{"experts_per_token": 2, "d_shared_expert": 192, "balance_bias": true, "init_std_router": 0.0348, "beta1": 0.95}
Below are experts of layer 9 (counted from 0) of a mixture-of-experts language model. Rows are named router (the router's row for the expert), up (a neuron's input weights, with its number) and show model dimensions 0-223. Each number is 200 + 30 x the weight over its row's rms, rounded and kept within 0 to 999.
After each expert's rows: "comes after" lists some tokens at least twice as common just before its tokens as in all text; "mostly gets" lists some tokens that are sent to it at least half of the time. This comes from a sample of Wikipedia text that the model never trained on. Tokens count by the router's weight.

# expert 30
router,186,181,239,209,172,209,109,186,238,236,233,218,221,220,107,137,169,202,155,173,191,213,171,214,201,227,199,185,186,213,236,224,233,180,208,289,182,220,201,191,218,229,200,176,155,201,235,244,190,218,220,201,199,192,216,195,254,211,231,234,169,209,232,184,189,236,197,197,156,213,160,165,232,158,254,234,175,186,259,208,202,202,166,203,211,261,164,184,223,256,224,273,168,218,248,196,200,223,200,196,197,200,194,197,196,193,205,199,201,197,185,200,228,204,171,163,212,188,150,218,169,206,231,228,212,196,174,212,98,178,174,211,182,180,214,178,196,229,86,174,191,211,193,196,190,200,227,195,325,191,219,202,181,179,220,230,174,141,226,172,221,208,206,206,225,217,280,242,182,202,213,200,166,227,209,221,201,214,193,194,180,203,190,198,224,188,217,221,217,186,207,164,198,215,210,138,184,223,193,193,214,200,192,182,204,228,212,195,173,151,170,201,235,158,177,191,177,236,243,229,197,204,224,247
up5,185,210,206,186,234,141,175,193,234,230,194,222,145,208,185,173,140,232,174,210,200,170,165,218,208,213,224,208,200,188,211,192,181,179,240,148,271,188,209,220,209,154,196,240,179,219,245,244,133,246,198,240,191,199,231,235,215,179,277,164,184,256,193,196,196,217,201,149,193,196,212,181,243,180,211,206,199,169,181,250,220,149,183,160,154,230,208,228,178,216,171,197,137,166,198,199,157,215,208,231,199,231,236,193,238,209,213,127,184,186,215,228,222,174,226,205,170,219,171,197,154,210,200,212,176,139,202,214,226,227,194,170,217,191,208,260,187,179,191,193,208,186,165,213,155,196,139,169,217,177,239,179,167,162,176,258,184,213,233,210,172,199,221,235,235,248,231,212,199,150,211,163,194,163,158,226,200,216,214,198,195,230,192,193,215,165,218,183,190,203,196,169,188,164,110,144,179,224,211,204,182,172,226,256,174,169,182,186,205,169,154,203,156,165,234,251,226,179,206,208,144,234,237,271
comes after: " |", "\n", " |  |", ") |", "% |", " |  |  |"
mostly gets: "% |", "|---|---|---|---|", "|---|---|---|---|---|", "|---|---|---|---|---|---|", " |  |  |  |", "|---|---|---|"

# expert 37
router,213,193,192,218,197,226,218,225,174,244,143,184,207,188,162,182,155,223,175,204,160,179,130,197,223,182,212,205,170,172,234,204,211,246,169,195,226,208,262,207,231,152,226,201,149,223,229,217,130,237,190,202,162,221,216,211,213,154,250,261,145,211,186,203,224,197,183,185,164,193,182,218,186,153,218,220,205,155,216,208,233,119,213,218,186,209,181,212,179,274,200,198,216,162,216,206,183,198,205,236,282,196,163,215,193,188,191,192,214,285,133,181,221,229,157,199,205,116,123,217,213,198,174,190,142,186,200,230,179,219,156,193,209,225,233,193,191,191,135,127,196,201,184,164,217,166,192,142,271,207,216,212,175,188,267,201,224,227,191,164,206,226,212,195,182,203,212,214,181,208,197,196,200,251,190,175,184,222,230,242,200,172,195,177,218,187,214,235,197,219,239,161,195,139,182,171,165,164,234,166,198,185,199,186,239,174,168,186,200,166,198,180,222,173,207,186,228,248,210,183,178,196,201,171
up5,248,196,170,147,230,167,203,190,245,180,227,177,216,239,178,170,177,250,203,213,196,182,184,257,204,213,188,240,195,225,201,241,197,237,177,173,162,209,173,175,153,217,239,204,146,203,161,215,167,179,177,221,218,169,199,191,191,278,216,193,198,205,225,180,211,191,217,220,215,196,157,145,224,176,192,168,213,208,179,215,196,191,198,207,87,157,179,231,235,204,162,209,216,224,206,189,179,242,223,152,230,169,195,228,137,203,205,173,243,236,170,152,234,269,229,201,145,250,214,221,193,206,219,118,241,216,204,176,212,166,203,258,244,217,221,214,165,198,172,177,202,173,250,193,235,190,232,204,270,207,228,222,185,181,184,203,207,244,180,225,247,170,209,161,168,242,208,219,230,172,181,207,185,202,189,161,192,226,166,169,272,171,186,245,226,193,255,144,181,219,214,209,190,207,217,227,229,208,244,158,229,196,210,189,226,207,222,184,226,197,178,213,178,225,198,151,201,238,281,231,187,222,204,199
comes after: "\n\n", ".", "==", " =", "===", " =="
mostly gets: "==See also==", "==C", "==P", "== See also ==", "==History==", "==E"

# expert 22
router,224,243,190,172,207,240,163,242,188,212,138,186,243,239,241,238,188,219,167,195,143,203,188,157,167,179,184,206,215,234,274,189,236,198,201,189,178,262,267,155,209,169,209,188,173,152,255,244,183,179,231,212,204,217,197,159,202,215,240,250,164,195,158,200,200,219,188,232,178,174,234,210,212,152,183,210,195,196,207,173,204,232,142,164,192,156,194,208,201,201,182,185,141,226,233,175,203,176,174,220,222,195,180,149,173,205,259,185,192,200,205,196,218,224,236,153,205,164,136,198,234,167,171,185,214,209,176,215,163,206,212,229,206,231,192,197,191,156,150,234,178,267,177,180,239,140,230,168,271,234,212,199,201,243,237,175,157,151,199,202,217,259,201,200,190,208,254,212,157,192,223,177,150,221,205,150,172,205,204,179,194,197,211,189,216,164,237,192,216,187,195,183,240,157,205,158,205,218,196,170,141,184,186,143,199,214,196,204,219,157,176,238,216,201,226,174,163,226,222,259,179,210,239,257
up5,210,229,237,193,208,206,152,226,197,242,168,189,217,169,124,214,180,190,250,115,148,204,215,181,142,195,176,218,198,162,236,187,254,157,164,180,270,173,211,193,244,187,212,195,169,184,248,225,226,180,173,220,220,176,173,202,200,153,245,107,201,182,182,206,223,206,175,232,127,236,191,183,219,174,194,202,173,212,202,207,156,191,205,223,186,208,190,173,218,209,220,150,171,161,238,233,200,147,151,199,204,261,189,208,169,238,238,226,217,182,211,190,163,172,136,146,186,198,189,193,166,195,168,212,205,154,248,224,217,228,174,177,208,212,212,226,184,183,219,185,165,231,236,228,229,158,212,208,183,162,175,181,230,163,213,215,210,185,166,230,204,240,215,158,224,157,189,229,188,188,152,202,195,222,153,207,181,196,160,235,187,141,191,237,213,191,203,221,243,149,213,163,194,176,125,157,194,202,239,173,156,231,241,205,216,190,190,222,219,174,203,182,267,205,193,215,193,176,169,174,182,248,205,230
comes after: "\n", ")", "-", "\"", ").", "==See also=="
mostly gets: " ISBN ", "- John", "- St", "- William", "- Found", "==Bibliography=="

# expert 36
router,168,238,229,221,197,218,215,224,190,220,212,203,202,164,160,176,174,263,173,218,180,180,141,168,251,205,225,203,185,212,200,138,203,227,218,207,215,192,292,193,227,145,182,235,128,202,191,206,165,209,178,180,195,236,218,144,238,179,233,210,207,177,174,253,174,234,204,188,183,119,157,226,233,186,230,198,183,183,249,212,204,175,216,248,173,207,175,204,197,207,235,248,178,213,172,235,163,207,218,209,223,196,152,190,184,212,221,211,197,199,208,173,226,253,198,156,199,135,211,183,190,177,128,163,208,160,195,197,155,191,187,199,188,223,172,162,232,176,110,160,203,253,237,183,184,156,195,179,263,206,179,223,223,224,240,217,198,216,213,200,243,290,152,135,208,201,258,187,206,234,131,216,167,245,167,195,194,199,248,225,185,208,232,242,175,215,199,233,237,178,164,226,160,200,203,196,218,222,230,213,212,210,194,204,220,194,194,190,224,192,171,186,234,203,216,174,202,216,214,198,177,254,202,200
up5,216,196,218,213,178,205,193,208,218,203,168,171,198,176,189,234,149,159,168,220,262,211,251,188,163,161,187,204,235,228,207,268,185,184,213,195,217,198,268,205,219,254,186,209,141,237,222,224,180,196,201,223,225,182,216,194,204,239,164,222,199,223,170,126,207,218,188,138,196,205,170,212,172,208,183,228,252,181,219,252,199,186,232,156,214,194,191,206,182,238,136,183,256,164,165,195,223,203,189,173,262,247,212,172,210,210,227,205,200,209,203,200,241,309,271,194,201,126,184,219,220,215,159,163,220,205,232,208,211,213,121,155,185,170,190,167,170,232,155,188,215,186,230,205,200,149,168,157,190,161,187,191,230,191,200,176,198,189,278,247,172,194,223,205,209,139,216,196,192,173,200,197,200,205,250,163,244,174,181,203,183,206,171,220,176,204,211,200,176,201,181,208,171,136,182,192,185,185,231,228,229,199,184,225,198,257,189,160,198,183,217,249,221,192,204,175,177,129,212,244,220,166,224,220
comes after: ".", " | ", ",", "0", "% | ", "4"
mostly gets: " km^{", " km (", "- • Total: ", "/km^{", "} (", " m ("

# expert 27
router,206,235,208,192,144,211,209,196,207,212,192,173,209,171,185,195,178,226,205,264,180,223,160,205,185,189,194,219,183,214,243,233,197,195,250,240,209,221,254,217,182,194,184,184,145,186,212,187,130,175,203,190,204,202,233,180,209,130,196,165,265,218,216,203,240,221,258,180,158,196,223,230,126,200,201,185,205,232,266,203,184,146,198,209,191,176,177,168,183,256,229,194,181,181,245,167,205,210,190,220,184,200,215,194,144,198,190,178,174,214,179,214,205,266,250,150,192,186,189,169,224,164,194,256,155,223,210,183,123,196,234,186,233,248,243,129,136,194,87,205,188,185,212,230,189,143,243,187,203,193,201,159,224,200,205,188,201,188,243,141,183,231,170,194,210,220,245,183,174,164,214,188,171,209,206,233,227,235,223,212,156,207,217,201,208,209,216,249,219,222,213,176,205,169,213,173,181,194,227,154,195,189,130,190,225,163,195,172,226,248,178,170,246,208,198,212,179,203,249,211,229,245,199,190
up5,196,205,255,231,189,198,238,195,193,225,176,177,212,205,174,251,169,220,200,218,208,194,224,229,190,219,178,205,178,218,217,178,197,200,251,220,170,208,170,232,201,212,212,177,180,236,189,183,182,149,150,212,232,178,207,206,190,178,203,148,179,189,224,211,220,237,175,181,241,212,193,83,181,214,227,183,245,233,195,228,172,210,196,180,226,185,215,144,259,133,219,178,137,205,234,184,186,210,202,203,253,190,227,211,179,209,182,186,213,204,193,192,208,179,175,199,159,189,180,212,161,221,178,207,126,149,234,182,212,214,243,216,171,240,208,193,165,177,119,194,136,210,144,236,160,177,207,153,263,148,243,204,175,244,226,151,225,256,186,150,199,210,182,193,198,190,147,156,167,183,175,161,126,193,216,195,237,157,192,239,156,168,244,252,242,229,192,220,197,166,195,191,159,210,206,189,247,186,167,229,233,171,215,196,202,181,165,213,170,190,160,220,265,170,211,201,204,203,190,212,220,171,207,160
comes after: " | ", " ", "; ", ": ", ", ", " ("
mostly gets: " Albums (", " Racing", " Motorsport", " Chevrolet | ", "| Chart (", " Racing |"

# expert 26
router,204,217,259,191,189,277,214,256,192,263,190,172,198,180,192,233,146,219,154,234,187,241,172,188,177,186,210,193,236,194,206,153,212,271,217,171,138,248,253,180,194,228,243,177,130,209,224,215,188,185,208,235,168,217,245,149,205,195,201,189,190,185,153,231,208,230,179,233,195,156,179,226,184,190,236,210,197,168,203,191,201,173,167,201,206,188,180,185,202,215,210,279,139,261,210,160,200,193,197,212,188,192,149,149,174,206,246,186,209,214,196,187,201,191,210,177,222,198,140,225,190,199,201,243,207,197,188,194,139,177,178,211,209,218,218,196,162,201,107,216,206,201,239,208,136,206,176,161,226,196,218,184,200,221,215,171,199,178,239,162,184,249,230,189,205,242,266,174,192,186,244,203,156,208,211,180,200,214,192,189,173,174,177,195,210,206,199,310,263,197,211,146,241,233,217,207,213,186,213,179,205,194,193,177,211,186,178,178,164,150,184,242,227,164,215,180,182,234,211,240,198,195,250,245
up5,220,188,279,156,172,231,181,216,225,206,187,242,210,252,173,234,176,181,232,248,166,181,218,207,210,190,202,164,238,226,130,140,219,252,198,177,171,187,260,225,195,176,257,184,175,198,203,223,218,160,200,205,133,223,185,208,200,172,202,183,207,164,207,246,195,288,183,215,208,197,186,186,204,203,169,197,263,177,166,178,215,178,189,193,215,183,206,212,209,226,113,186,175,189,234,176,217,194,155,192,251,198,270,205,202,185,226,212,204,208,200,224,200,164,216,200,223,199,164,246,172,237,200,191,242,187,269,239,158,155,217,239,168,204,159,228,162,196,169,153,201,219,198,212,212,190,166,197,180,225,200,90,199,190,167,248,244,224,200,212,204,199,235,239,215,204,199,231,187,208,201,174,176,225,208,211,195,165,236,160,173,186,176,174,187,248,207,243,155,182,248,171,207,162,235,197,182,253,219,179,213,208,210,187,225,188,260,221,231,169,148,217,188,140,251,166,192,203,218,189,193,208,184,191
comes after: "\n", " |", ")", "-", " in)", " ft "
mostly gets: " ft ", " in)", "- Height: ", " yards", "-yard", "| Total votes"

# expert 10
router,214,165,255,215,135,277,153,245,201,262,196,149,225,173,141,174,180,220,162,199,236,221,177,186,198,186,191,167,168,193,231,179,235,257,208,210,215,198,223,192,254,211,245,225,171,222,202,195,198,170,186,215,226,188,180,178,238,212,190,225,224,183,212,202,232,217,216,239,159,203,185,211,202,201,201,165,225,139,221,205,197,117,164,188,174,214,205,195,186,211,224,270,171,195,231,202,206,206,203,171,220,207,210,212,196,196,219,196,197,212,190,199,176,183,228,215,261,124,129,210,220,170,190,213,192,209,201,215,162,194,170,213,214,158,247,192,149,176,57,190,200,153,146,237,178,170,164,178,220,213,169,188,233,185,208,231,137,171,205,165,172,208,230,178,246,195,224,195,234,204,175,187,196,199,215,177,234,221,198,255,201,200,178,239,218,200,211,272,234,210,204,198,207,163,232,175,222,177,232,153,158,219,179,224,236,210,200,204,157,186,215,179,204,202,180,192,203,256,247,165,177,220,209,214
up5,176,194,217,213,194,237,135,167,172,206,186,170,248,190,132,232,209,158,227,213,188,216,178,198,226,202,245,215,187,211,220,176,222,229,262,165,140,138,236,189,225,203,155,184,212,201,209,227,154,186,145,227,201,196,193,208,224,134,151,219,204,202,200,226,194,190,215,252,148,222,226,227,198,179,133,188,225,152,243,190,228,212,153,173,161,220,174,161,214,228,247,225,242,210,187,205,168,190,220,191,206,179,239,207,208,166,237,205,204,224,159,205,207,251,217,223,199,138,224,242,271,227,209,141,223,185,230,163,219,210,177,184,218,206,188,209,173,172,192,164,193,207,227,175,151,162,203,147,250,223,176,183,263,221,193,228,233,168,172,198,171,182,185,233,248,190,196,174,215,191,241,192,198,194,179,197,141,179,176,194,181,112,226,156,226,183,144,172,220,201,208,162,155,161,247,233,224,212,200,199,210,227,149,186,155,177,207,164,205,206,187,252,171,220,241,206,227,207,200,223,166,209,229,232
comes after: " | ", " |", "–", "\n\n", "0", " |  |"
mostly gets: " | X | ", " | Final |", " round)", " | Score", "| Sheet", "| Rank"